config = dict(
    balance_loss=0.00538,
    n_head=8,
    rope_base=3570.0,
    init_std_o=0.00713,
    init_std_up=0.0319,
)
Below are experts of layer 7 (counted from 0) of a mixture-of-experts language model. Rows are named router (the router's row for the expert), gate (a neuron's input weights, with its number), up (a neuron's input weights, with its number), down (a neuron's output weights, with its number) and show model dimensions 0-255. Each number is 128 + 24 x the weight over its row's rms, rounded and kept within 0 to 255.
Before each expert's rows: a language model's description of what the expert responds to. This comes from a sample of Wikipedia text that the model never trained on.

# expert 8
What it handles: Verb before complement. Past participles and verbs directly followed by a preposition or complement, as in aimed to, tended to, moved to, was assigned duty.
router [131 130 148 101 143 156 125 131 139 125 119 162 103 123 133 130 116 147 104 105 135 152 124 106 165 110 108  69 172 110 173 127 165 139  84 133 160 151 132 123 122  90 125 100 172 121 154 111 104 160 118 143  89 121 128 105  90 153 165 139 127 140 111 125  93 178 126 141  99 136 164 149 121 169 125 152 125 139 111 135 163 117 154 117 116 147  71 138 116 113 112 165 112 140 121 157 110 161 107 143 155 159 112 147 141 121 137 162 140 146 145  84 158 153 187  83 119 149 108 141 123 125 155 111 164 111 135 138 144 147 165 160 106 134 126 161 119 130  99 135 146 146 149 172 101 105 100 151  94 146 159 131 103 116 145 123 139 122 122 130 117 111 121 124 148 129 154  99 117 135 139 123 132 137  90 106 173  91 129 155 134 146 157 186 153 100 107 136 159 138 102 127 127 117 161 147 106 139 120  79 113 155 117 133 128 136  92 104  98 135 164 117 112 148  88 124 154 153  84 175 154 134 129 145  95  85 123 147 162 102 143 121 168 113 138 155 175 170 100 138 143 108 137  96 143 145 137  95 173 167 113 136 120 165  86 108]
gate0 [102  88 124 108 117 140  95 103 124 136 142 153 114 141 123  85 109 144 116 115 143 154 115 157 132 128 102 157  81 127 142 159 119 105 145 144  96 118  86 117 158 101 203 111 145 112 105 108 134 144 161 144 150 138 132 128 101  94 167  92 143 120  94  78 137 106 128  91 125  94 118 143 174 140 129 136 107 104 100 143  96  96 140 107 140 113 121 129 111  89 104 136 137  88 100 122 109 163 157 149 126  98  85 135 121 120 133 157 151 105 103  68 154 110 135  91 146 114 146 135 143 150 135 169  87 141 107 119 125 127 115 107 119 159 128 104 169 108  92 124 117 125 103 130 114 129 108 151  52 134  87 152 116 104 106 161 118 145 152 103 115 173 130 121 101 142 130 141 134 100 116 172  99 141  97 115 117 182 143 111  89 121 119 143 126 108 116 134  76 136 136 110 137 114 123 123 101 108 144 119 117 145 127 122 130 103 138 128 137 153 131 124 110 163 180  82 120 152 112 142 132  73 125 129 122 141 122 146 119 140 120 164 113  86  71 116 120 117 115 150 127 126 100 104 178 113 129 197 139 153 124  93 108 150 118 127]
up0 [125 147  88 134 116 111 130 102 152  93 108 109 123 125 147 186 106 114 171 115 114 135 144 104 119 129 128 133 111 164 153  77 121 151 141 134 188 116 128 119  83 136  82 155 115 158 152 146 125 147  85 134 134 107 114  93 174 141  87 162 104 112 139 173 146 151 127 153 135 209 140 126 119  91 132 154 153 144 163 106 105 141 121 133 105 100 122  85 143 160 118 145  86 131 121 149 141  91 160 102 122 124 154 131 135 175 149  89 166 144 119 171 114 142 130 133 108 136 101 126 126 135 117 119 145 131 152 129 131 124 137 130  61 114 150 149 110 129 174 145 140  85 137 126  98 138 103 103 143 146 175 109 167 130 109 103 109 116 108 118 114 120  97 165 128 107 119 167 145 171 117 107 150 128 140 125 135  92 113 126 153 115 148 138 116 130 158 143 149 139 145 127  95 160 168 110 118 107 119 140 132 103 124 124 125 158 150 148 107 146 152 139 147 105 100 187 175 125 153 174 122 136 136 111 182 105 169  83 146 114 113 116 158 164 156 133 111 141 165 138 133 123 138 166 123 137 144 113 145 126 159 135 164 114 148 133]
down0 [137 111 141 127 140 135 105 128 155 144 108  72 152 115 130 163 103 109 149 140 164  98 159 140 116 114 101 126 107  98 133 101 100 154 153 130 156 183 154 140 101  78 121 120 138 127 145 140 122 131 129 104 106 106  99 116 156 166 110 126 114 140 130 163  92 121  85 125 175 125 131 170 103 112 118  87 152 180 102 128 136 127 139 128 131 117 130 149 126 133 124 109 136 123 118 120 160  89 150  88 128 110 125 146 172 136 106 139 182 103 101 148 120 121 114 180 135 130 158 129 107  93 150 143 142 128 126 133 138 101 127 110  99 160 136 169 126 113 166 126 206 101 143 149 122 135 135 147 150 154 129 123 121 143 137 142 116 105 162 116 140 117 159  72 143  94 141 142 146 118 134 125 119 138 101 176 109 141 129 137 144  89 127  98 120  93 107 145 142 135  65 128 121 138 129 120 101 129 113 116 158 158 150 127 126 141 152 124 136 134 154 126 102 128 124 130 121 142 125 116 114  91 112 136 134  88  84 144 196 160 115  59 123 138 136 144 119  63 111 120 147 116 157 133 143 127 145  83 119 137  57 190 132  89 148 142]

# expert 5
What it handles: Table header cells. Column headers and cells in Wikipedia tables, often pipe separators or words like Chart, Peak position, Pts, Win, Albums, Rankings.
router [158  98 196 153 131 108 159 134  96 170 145 152 158 167 173 111 144 112 127 132 145 117 149 116  83 153 180 134  84  84 133 148 100 116  93 128 113 164 154 157 174 117 116 106 136 114 137 121 156 102 158 112  93 167 149 147  87 122  95  93 106  94 165 144 157 133 117 104 144 104 127 141 117 147  95  88 128 106 120 161 145  96 105 139 128 107 149 146 124  94 106 114 153 156 163 160 119 126 157 110 138  98 154 116 141 111 115 140  92 135 113 119 115 157 158 136 141 110 108 146 104 103 108 148 100 170 120 125 147 102 121  92 146 157 129  94  99 131 165 148 102 138  98 124 139 102 114 149 124 139 100 110 106 138 136  93 108 107 149 153 140 112 130 124 111 142 151 162 106  89 121 134 155 112 149  89 139 114 141 151 142 137  84 109 115 156 130  94 105 137 155 107 174 108 114 138 142 134  90 119 106 121 162 121 124 137 128 119 150 115  98 134 126 145 157 125  96 122 150 115 112 123 128  93 105 108  65  88 148 135 111 144  92 133 173 172 137 108 144 152 140  69 164 102  94 116 133 145 101 154 127  98 141 137  99 155]
gate0 [146 140 126 118  85 126 179 136 143 101 152 156 129 153 127 145 139 107 114 134 127 105 155  93 131 152 126 143 131 159 141 158 131 131 105 146 159 123 154 109 139 120 118 111  94 107 116 153 134  81 153 127 112 147 148 128 123 143 125 163 121 138 121  86  68 146 118 131 137 107 165 162 103 104  96 107 144 102 100  95 133 151 110  94 105 103  88 148 110 117 124  90 108 116 135 143 131 111 142 129 104 129 116 109 149 134  92 121 166 139 157 120 113  98 137 135  94 109 145 152 145  89  58 146 140 127 132 138 123  92 103 178 120 121 137 133 144 141 108 128 127  96 177 176 123 124 105 153  89 143 154 147 137  60 119 143 106 103 150 177  87 131 120 117 103 122 156 142  98 115 177 141 145 143 140 120  78 169 130 119 112  94 140 125 135 124  75 167 143 142 109  73 136 143 143 119 116 147  85 161 145 124 167 161 130 119 117 168 144  87 140 141  77 150 118 135 121 145 131 151 125 135 112 157 122  72 107 109 135 115 143 142 129 129 122  85 117 162 118  94 138 111  69 113 166  88 149 125 150 136 113 113 105 158 159 108]
up0 [140 149 153 117 135 127  88 117 136 165 122 106 130 101 148 128 142 106 176 129 132 141 168 129 146 112 144 158 172 139 137 117  65 134 139 153 117 139 121 144  91 142 169 123 130 148 149 158  90 177 115 125 116 115  98 129 149 128 194  82  96 123 125 137 175 118 113 154 126 138  82 121 131 131 109 123 123 150 145 135 149 107 112 180  92 135 125 104 127 124 165 129 110 187 131 104 119 162 180 154 119 157  77 136 119  94 149  72 146 114 138 133 161 154 125 113 135 126 140  93 143 122 150 104  94 151 103 157 138 156 183 126 115 112 139  78 118 139 155 139 122 117 105 149 117 137 131  61 169  98 100 116 105 155 130 122 117 152  94 104 124 115 176 135 123 105 121 124 120 130 126 124 127  86 119  91 102  99 130 115 165 104 122 121 145 157 152  99 111 129 115 187 136  80 115 116 132  90 124 101 155 107 127 108 151 120 185 110 133 167 128 124 148 130 142  95 131 108 127 127 127 150 128 129 155 187 128 117 130 111 135 150 130 136 136 179 191 140 123 151 134 144 114 126 111 136 118 125 114 134 139 147 103 127  91 125]
down0 [149 151 143 105 160 134 126 111 127 155 124 130 120 102 124 111 154 126 167  73 138 111 115 114 129  98 145 111 127 142 129 178 140 145 145 134 124 168 185 143 151 179 136 136 136 120 153 194 147  79 123 126 129 169  98 115 113 138 102 106 137 131 131 133  71 172 119 108 153 148 152 102 110 122 119 143 132 122  91 122 119 135 161 103 202 149 153 113 100  92 158 106 132 111 158 137  76 131 110  82 133 125 121 134 165 160 138 121 151 132 120 138 143  99 141 123 140 137 125 135  88 152 115 114 159 131 135 140 147  99 125 128 114 149 127  73 112 112 140 146 128 108 134 133 109 131 129 147 112 119 132 116 150 112 137  96  85 121 127 121 112 124  94 137 123 126  94 182 102 110 119 125 121 153 168 119 158 133 140 160 153 106 143 144 107 129 118 157 147 139 162  95 119 136  82 122 114 152 138 139 116 169 149 144  89 138  75 124 161 107 127  95 116 146 146 140 115 140 138 125 113 152  75 133 117  95 131 126 164 176 181 144 103 144 121 157 118 134 148 139 143 106 130 111 129 171 131 106  65 162 130 132 135 169 215 134]

# expert 27
What it handles: Time-period nouns. Nouns naming periods or points in time after in/the/first, such as War in World War II, end of, early half, later life, season.
router [117 136 156 105 156 135  58  77 144 114 147 174 106 123 115 101 130 155 165 155 123 105 126 104 129 124 163 160 129 144 138 105 131 169 122 101 110 129 105 165 144 121  90 139 180 120 157  96 126 150 114 146 125 100 111 132 107 134 152 109  90 158 154 155 156 108  77 107 165 113  98 135 132 173 154 158 135 103  99 117 166 168 110 133 153 143 126 118 123 142 148 164 139 126 172 140 141 134 134  99 119  91 107 153 139 103 127 150 129 133 121 139 126 133 177 126 114 150 101 137 142 149 168 141 123 140 118 166 168 133 121  90 116 161 111 117 107 122 127 153 119 128 107 149 136 111 107 133 100 172 119 102 187 127 113 124 141 153 149 136 125 128 109 115  99 115 153 130 127 141 129 123 181 119 128 121 133 139 123 138 150 164  92 185 127 125  89 160 118 152 136 113 113 158 173 123 121 156  82 108 156 132 100 127 162  96  89 149  73 120 107 109 133 161 114 160 156  91 139 100 125 123 178 129 145 101 119 118 105 134 104 148 123 121 136 135 149 133 110 107 157 107 187 135 144 128 149 115 146 167  83 121 160  95 100 171]
gate0 [161  94  99 126 129  95 127 129 174 145 101 113 144 152 137 130 197 144 150 172 127 157 123 135 167 110 130 121 123 133 119 116 157  91 163 149 149 135 141 117 154 151 172 167 122 177 107 121 131 158 150 130 140 138 129  98 105 118 105 120 112 102 137 103 108 139 139 123 111 158 108 107 172 114 136 110 134 120 115 114 103 110  95 135 110 142  93 140 127 180 168 149  89 134 106 104 136 130 129 152 127 146 107  91 106 111 169 185 116 139 184 122 131 125 117  94 140 137  99  94  89 119 126 154 116 147 156 147 130 132 112 142 109 137  82 102 122 112 108 148 101 111 137 145 149 156 108 150 107 146  96 134 151 139 161 115 124  99  82 150 171 112 136 155 139 115 134 112 126 125  90 125 107  89 128 108 120 110 146 141 128 141 118 134 105 126 136 130 150 104 160 152 110  96 133 187 133 145 125 165 108 142 134 109 144 111 130 111 160 140 104 135 127 108  81 120 100 105  58 128 177 138 145 147  90 141 124 157 111  93 125 105 177  86 125 119 144 146 123 144 109 135  84  64 191 156 108 148 140 129 116  88 146 152 152 133]
up0 [128 105  96  89 153  98 139 166 121 116 147 139 135 122 129 142 141 132 127  96 147 135 152  98  82 164 138 129 134 121 118 152 106  94  78 114  99 161 160 130 137 147 119 108 165 138 111 117 131 119 104 141 136 145 122 116  89 155 129 146 149 125 105 147 147  88 136 149  95  87 137 139 151 122 172 126 113 148 128 121 163 130 107 100 140 156 169 135 140 105 142 108 147 162 106 159  96 121 149 144 110 108 151 149 141 129  93  78 132  98  72 117 149  98 145 150 126 124 153 157 165 142 117 130 168 120 102 114 148 167 118  95 135  85 181 101 126 169 154 139 190  90 100 143 107 124  91 127 117 168 169 108 134  63 100 120 153 110 159 120 110 139 122 135 129 132 120 164 104  98 150 120 168 117 122 148  95 134 149 152 122 132 117 122 149 124 112 107 130 129 128 101 127 129 149 101 136 192 131 118  98 113 164 148 105 181 136 119 154 104  94 147 132 100 150 145 146 104 165 123 103 126 127  80 112 131 153 113 110 103 138 119  93 128 171 123 147  90 154 138 122  85 138 167 106 102 151 123 103 130 119 173 169 104 116 146]
down0 [130 135 158 162 154 127  95 137 121 117 121 143 104 110  74 173 107 116 115 125 134 124 125  92 162 156 120 156 132 131 121 113 154 147 114 125 134 136 135 101  90 118 111 158 143  95 119 175 119 132  90 128 151 169 144 128 132 166 108 144 138 111 106 163 101 110 124 149  99  99 163 157 166 112 136 136 122 100 130 146 102 121 143 114 147  93 136 174 146 116  63 127 167 167 109  76 146  86 139 172 128  89 151 137 143 111 109 113 121 145 109 139 163 151 127 130 114 126 141 135 144 118 126 102 115 123  87 127 139  99 121 168 135 121 171  88 126 151 155 111 127 121 107 144 100 132  99 112 114 121 143 139 126 133 117 102  82  75 162 120 165  99  98 127 124 163 178 123 102 177 105 126 104 138 109  96 112 163 146 128 147 138 192  58 125 106 148  98 119 139 144 113 117 101 130 113 136 122 105 100 144 117 145 119 146 115 131 126 140 103 140 155 136 123  88 112 129 138 136 159 125  78 130 138 137 141 145  45 147 103 112 118 100 146 161 147 113  94 139 138 130 106 160 139 116 129 162 133 135 105 110 205 127 130 122 119]